From a checkpoint of a small mixture-of-experts model trained on Wikipedia: 9 layers, vocabulary 5105.
Below are experts of layer 4 (counted from 0) of a mixture-of-experts language model. Rows are named router (the router's row for the expert), down (a neuron's output weights, with its number) and show model dimensions 0-159. Each number is 128 + 24 x the weight over its row's rms, rounded and kept within 0 to 255. Numbers have three digits each.
After each expert's rows: "raises" lists some tokens whose logits its average output raises strongly, later layers aside. This comes from a sample of Wikipedia text that the model never trained on.

# expert 17
router:099131124141114102110137128094099095145132107131113082157139139161113091128147063149104148144127154143148105122103107162119120156131134136112144121130128160141161136149167130164100094103104130130144120115174110159101136134102090126098104122131076153107135129140121169154122116151088093178125109126135128131144153101133160159133143115089127129145072167174114123103134081086146135140101134143172111126146103082136128138127085142129173125106136062141112153090142137130129121145100096
down0:158106156093138150106177145151102127143087142129130149165131097133087149108105132090163119139152114117125129172137122102129135095116162121120118137112112109126139145130185162111123111154162142113156107120146142110131130100114158079145122129173110140128182119129177146125101123125130122111101123133146081179128077170092106113114123102134147159175154106128111157158113138162112075145145080151116082154098126141150119106108150106122098139109172119145097094138115114133103140140112138
down1:110145104112119210104152121150123068174098129093116124149126129123124111135106140161111125143147141118084163138108095103098137112155132144105095153193143121119169119097136079151121119129141113127132123162134124123140124172135133101128153089130112086127096165149145145123145150094139126131154130088164115134103116116084099091107154074124110115146145141145151126140125152149167120112176101116122085147125098129118145105139169125124087124113107099129140145154131114147162169112112099
raises: "l", "1", "D", "c", "lo", "L"

# expert 25
router:082123123142137158096136159143142142123129106133118105163142168133140116107146106129142100095120122132127080099118173157168115145108122124107117091099115122160145111119174145113141105145134150091140124103134150179076156151127095122169121123160145151100081110140135162161129114135139093140132115135134132120123081144115157106119123097119123124155062157130099145107166128138138120125121140139141160144120067107139101133111147106114152134134116110136120045092135114126105088181089121
down7:155119124103131110166152157153103136174171166135096150162166173125126070114154094139149131169146123124104151140162165114116119115170157128124139121089165122102150141091115144138118090116129107140083124126146124099162147110107132092140135167144077104158133122164127117100134113104151149109172086150122144140114140125117151138128109117138137125124133128119137157132113149176123153113129130170179140112122160148120092144089090125140142131145116066132133134093153095102147090106113097
down8:097134137129116104113141127149086126113132145151140142172098145088150135103084159130099125115120171109146135112135136123149153111065127147140121108142097135128146140148167169136132122125173112094097128084127101120094131125142096116117147138142146118110116131090174147184081128136104161106091174147149105088136136160154149127107094099106160118103139117116086151141144125133143094136138179124129102105099122124124158139144090107103172170134132160112104129116094124098103107133097178
raises: "\n", "===", "==", "H", "|", "W"

# expert 26
router:156135117122100141109171198154135171126108120137151119108143127091130091129120133130093130138138128122157131104119153180138137120101135153153138106126064117149144148127133156122122105156101132143108140107122125139138135132140072116139141122128142139102078080159114138144166125138069141157199143112110091121140134145141148084138149110127137123132076143142136138072148105165092145113112113133143165139115097100099126151098110143095156125144140106144135093116086124147135097152123074
down0:131103087149177116148205190169155123100127129153127149132127137110110059131152157133134131110143147115137141142148133162138159118122138123087104159153114156147131166135122108118127123129114128147110081135145162125099138121140121103142123119104150150140130098136112119129126144173154128150142090177129130152148101115118173119106177170162111121132127169152126113101099124123086140158115137119093128094120158095134091139116127160098139077156134091086161120145153126154112117111108101
down1:136153132072123105145149146117106123095116118170101129184111087137137124140165164108100111119104121149136149110110124100144116097075096136155145095155143111123115118108129100145109129117099180150122140088130122148088114172136161128115116127167100125170159131095153132145159144119106166165115160086103108129069122148124125142108086149105136120103115110133122123130099166125112110064143117131139145109155147155117119161119102122090114120121126092151108098122107186134099095108135116
raises: "al", "it", "ore", "ic", "ol", "es"

# expert 22
router:125141128170139131122133134156109095098118132139094091164141150139142089106150159162149095163112121131111083123123150151136124131121116110105158092104131132159132134136147170112138130119091128131137125128114104131090119149088108109072094159152129143127107110148118121135098112175138129127133108130136134114146145144128148102145110122105057117152127172143122109125128094119097151095145133140086103137144143109089144148106078115098169131141142055128166105055120127107128132113152066
down7:170135131142109138181130133149108127117148117085136114091102135079100094179139101159129151119101149166121112101150125109148132130157107136102140107119139102133122101148121103105154145133111140094159162138157119154149131107161126188147136150154130127127141151108141156124152129108140111133140094112141114155130086147072109140171162130160134150151169144125119093158112141097107130135140157175116082160147123132134168177134143126112125164145108112166109156053147107125162134111146127
down8:128146130128107070122126131137125173127174106083098107149126160133119120119133195152133116111129086130137162152162145114126127190151145128115150084105136126127135171114135084148136081114133104115158132110114144152139167121136157145141118107140074157159146139130127104145097145141151088141116122123131108137133129140197136152110156101136138117109150129123113115134102121124131116176120140086138119118153099132173136141167179079126146140161084152107096136110168130095122135136167107
raises: ".", ",", " (", " and", " of", "el"

# expert 27
router:104161138083152085089173128157140131135135099095112086149149146142149081146122106132136127129107155157128081096162142121161100109092121127132119093077151117178151125127136164129174136157155142099154121162092110163114113132106138127139111149149097165157112152125115122129116136146109120114106084110134124176121144118131174105124145099135085089139128126144125137148189103126173138119120130121143130121119157134124159130127067135141163118159148096151153129108113124129097107167128097
down0:116135137124105099163113119093174104074161112187134113091132174095152109152091117112138092125135143098139129150132106138116159137118110160097116133097151135136117142114159098124104118091164095136131103169147099116101135123132083107127139135163162148160109146145152139132131129143150142121137076136090152121126116147140171116129146129108101124119107125148081163107080135096163114137145118132127184122170135103132154106126149189164136162126098096081148102152146132126156131133130118
down1:098107124109159120108125168130123139110126148145096118112144127121164177114109083093098127141151165146152101100136139125153156139158116091099141119107127123102151093096112122093168111106129170106138088090122138131129154155126097135158127149116146164137123105083120116122136119147138134148118118111123124132156128148116099157121129116122120128091163151131115138150141148138137151123114122108168159148118099176129143139082147103131189124180118179067094117146116114133173129080117200
raises: ".", ",", " and", " (", "-", ":"

# expert 6
router:123129139134109145080139160154089085099149095111126066140141148150165108101140098102108123145120098117157084126145132143129122112122131132097163135101134097123135140149156120160136127151125133128156141145136117139098088123087106120091100117139121142086106140139145151141153124152097147146115109127122089184156099138135167082138132132101114113112088143134093096104151097107136154141090115155097138113154113100141129117092080113081174111091159090151108087119102108140095135136139095
down7:138135128134102087135118129100123173085139088134080134139123113138179116160113116152120147139121064140143100091127119135131106122175146099134147070101121158160134113116130099171140131156129138146137135085157111143119124084150143114168107107102113177151150114123168112151164114093137118108128135157143149115101117124098133142144159118156125094119134152109155152156097146163110109160118088117180117114105091148139122161108109119144127150146138143115079147105143133128113080078107141
down8:112126170106108121094164116146169089122140158145121144113173159133132167148189149133106143126136130105118132134151125092112151105115151143092167105138156094085138121120091169137103120106126149124098107117093128147085128136144152139150136129146096136184135147165144116132114134113170160123160158093131155098157140122082123122085131115086084112102132118147107143106115071076138134138144132162156154121090112131114141143138102113126147112095134129083122134160122097166110095152131136
raises: "\n", " |", " and", ".", ","

# expert 11
router:094132160139126143094155147108121117134145119093129091159166114139174146109142143122112120137100120145150084139106159182136137129113120106088159115134111118117134116169116175146128118131134133125155132119167117142138124153085111163152128129159118101073123129155145125146101069140099104146115109142140158163145140120106141052140129103111148154147111131134113092121194080148120144163130148159168132118119119097122139120123088137111162114100144091111145095072110153125128101135120095
down0:085123091125113138147152128072126138132107110088134171096121111124130141145118170108141143087102087125114122138163125144102091170154142134147108165137131161104137132162116121099114100130145169143098113146148087116111171108180120142152148107118088101107173145146147134151145110114152110131127108139149161121151130103111122115145118136087168107130127121080126175149127108138133141144132130146114183113130139148115111108184141131108137114160123147119091165167091203149123116117143125
down1:102099163106113105121100115060127075135111138121105090163123101169128103130101116136152105135133128135099137151144122180121136133152142122084151121102122121109131127123141146121174108113130140121089166108167129093147157116076130127108163124096099153109107100140140080122153140094183149115127125125153102162118121144118070135159133150109099179126145132126086111124081122127149133119139091115122101149108086133143150143133121097099085133144136147082111107133131145126100122101131081
raises: "if", "S", "D", "ive", "il", "it"

# expert 16
router:101141116119125131107158144115098113096154121112130068175155163144169094103154092139114139133089126137115075110162147163134103129114128135137151090122118126132136151137146167132139118152135145112132124136155091155099106110101122129096120141148104117089097146126120134147133138141108114161103092137117127117162139126124159116132144106090101095150126137142115107122148114094128135110117158147135146140135108093109142142106049115087185079129167071126156103088146144117093133130104070
down0:095149095107119171153117113139117134148126135122125108125158121156088111138113119115083137126075078101166130134116130132131117127151140145116071137123141117134143145115111087095164147110102159089128088170130112131157132129139117175129125147101100163120127136124133110112109112106118157123126171114154145129141124136123127100121127112118086082071170146083104099136070101096134122146136139149091169110156132127133176139177134107136157178179118122157137165118151106120097107130123109
down1:140116085154129100145113100115151136153108142128156079128114142122132121077103116162169158106103141112091142106136158145118102117125153161128094096138143144146140124107136099111152156105135103113140141107118129135134099116107147154099103142157131070108155154106147179133149153158126118113138144116142117127133102123147114137141161181116112112108111139049145156092177126124115092156086141144128127084120106155143133114158117084133159107139111181097120145147125104112175146074130136
raises: ".", " in", " November", " on"

# expert 8
router:115103116088147108106138152159118114141141109152103057091132133089175097120151121125160115122104132118139133122123156108121129127109126106141106108101158110188141125186151140097139107138157140098112105069122128148154160140104074124140153155102130117127119148102127159156169138100085061113128144162131114134147095127102129106121119129101106075118095123133119143102150146106123137107093142120112112138137120075127129135136110101114133114137128098117124135095141106143129138154050106
down0:144115163076063149133126160123118110092106168106127139090141139146134170132088107090135162101120099139105166113109149148168123148138158115147115106141123135115130167117145140122109136154125139128077140161109128145160108132164087118127110159151114113103141164142123132073176155154118125134120153152145166152102120112159160138124118165115071126128124136126082153159115107110141143110125162141076153100103108130113140156122123146157133140169157131093121139131079109134110093162118121
down1:054116149175120135116131122132126118107155109151115142179121179152157092140132133134122170137162115174119142171149144142110118139152121150133135120181147127125137099116119159122118165096180160101157116116083105120134121158140113145138126105129143085099134080114109090098139107133135126122144143133088135157138138135151154150116169152131130115142139145152185125092148123080138103113115141121050127105080140125122159110147125168115144111142139144082121124111118125118165130114119115
raises: ".", "-", ",", " c"

# expert 23
router:118157145167122119107156169112080149096149131109156128155160157122151074097149107135145101139074108159123142103128164123156090127082097147104152109101139106114137121134154126118145134142152133129107120157193165138133114144147137102106157101148155156120136107081074135172120123143116127142136091155087118125128088161099139130114160133159121069119111127120107163101149087146120137107137123109152136112100139107124126162108109144135147117135100107076121115138133142111121089167128094
down5:133108150110126134130132136151136106158100145152102130114145152141126115138119103128122108140117119126120105145138126134099092097081152147143155119170134144152156137092130146123145169135130090105168176132127145150123138131134153119111097161126190088141116163167169118122100112170138152133107099164077117108109118183112156117105160106163166120105129096149149106079108116158119127093124157139188140152110108088077110109104111103115117071110097112152099140112141105122125133100139141
down6:164107143115130168131169125110139168114117122179133100097142125111127138096112099127143117140179174122089172127125104132107132120114159115133120098131100126173114115141120170094140182139124117111122131101098148111110084131131125128150158131125128145154119136157140146099140133099104140107146108106122070098077173123115139097182146144140131144155131123127132116056136151150127090117110128120141144128090103103141143094114142111094111092103143073147068138140117091106152112123125132
raises: ",", " (", "-", " and", ";", "."

# expert 24
router:098139170084126141135135183083134156105118119149147135137158135099121126144152130135112109145134071111126124126170108207167141134080096121111128107137118166130164139089153117103149097151142147159149131134164129110110126148128123133163128115111144157109092138124106144129146118155102138148139120110144141179120132147146133091115118091104108108164106173096106129121138130137112136114149120153164144131124065144109107144135158171109152114088127106121147079095190091110134127140121126
down0:125103119112146158132121109110128142134180163101169142146044147129097105138149110143130115129128112104072120138151144115119142152133129124115090126127120133112091139166113116130098133103135069132110123123168100115163119161115075140152114124075162125143151100158146125123121115130101123137116135126145145167108104116102124158165110106150106109111146103117112140091112145199142168141128082095173163108141135135111120190131114115112128115132097118108100100143106118144148138131144080
down1:085179143144193097138138129098112135130166161109149161151101122155124133125132115141125146109142157094164097123142145100092165121117097184114172156125114113110170119165177126124127129131121130115109107139145129126151119161125103115122085136121156145119139091131158162123096116135168110107130128121099128110158084123117142150134170117104089127102133204148173081120104108126155116142104095150110127130088109111131131143134151148115120144132148123142101135162120118142119175142166168
raises: "i", "u", "al"

# expert 4
router:103158146124124150122149132097140127107108149106139080168148146111161111133151121126160133106104098138147094127123129144165136076105113137163151082103120163102102158129162169138116074175147142132172098085168127177090087138104132152102145128132145105096078134147126115141139134129099161152145108143099130138134154159124145157156113148106113113130105108142140118143145141103103135079153139177134135125194116110126142132116111099112164124130133109145136098084126133142135161153118093
down0:155167085126125117138154148108139138150173092133145145187126163083137137119146085159089101104119059166153143142115109091149134119172157143096153160098142106143168129107095138108119103147130132117128159156154157150137165140121164126117138129144109109063134106089147150120136149135140136144119129165134100108109101152143108166103169148143153116120097126121115090093130116114173099150133121123148132105121111112140139111117150108110091134138118129106155154148142194137127127131106116
down1:149132114129111129106142179129133133122102089126113088122141101101106108139148169100148103114171143138151131128119090133169157134116097144124128104116135118134115138122142116106138190139140135091130155151141129134074130142138130134153112153105161118127147153102113137110122121085180132104104137129135146122111168158075103070135128135164145096159167134114088161163125119184112131138128133137165164102107111107095156118119105105119122087113115135108165076155087103176137085142126146
raises: "ur", "ata", "if", "y", "om", "rop"

# expert 15
router:119155121121145149125170151102105124084145121153121042158165151136133109127140109104122134130099117107156063125130161123134090144142128162120083134090125151147139149138151131146119108137096148151115093143133130120081111113135143176114099144150125137125099149163155153166129138104129118148156124152115100133160133115095191140118124093120108129145121186165092128115129164113120149108123155107157130130141107132093136128133111103114151075135182127110177103097161134133116154117110119
down0:117114131141175187088121134111096119143122143086117131118150131118124090097110093147130088129130147083161164145103116147156164125111133105147147127139095156136127155125165136139175150123139145103103153141123114147128164139111116149123131103072135131148119113147107159083131122118134092116135138114091106115069114148121151100173095107146119158110163178133193111130123102140137133123163186078114160165109094149114110145129131131092120103109120140123146109113112092127130139104109098
down1:137086079179156148076156129155102147133134140134127082112146075155096126134081125142162087120153159152150151139145120165108149108143131097136127108137140115169144162139128134099121108165100136143125137157110141123118100112103107079111107076150129143150120133151152076134121123100160122128128153116135102108129167167136092158109096115118145150152134106155120150151126161138124146137150163145143124117142094135162137120106084106138131119144141132159119155105112083141087104147066150
raises: ".", "om", "iz", "ect"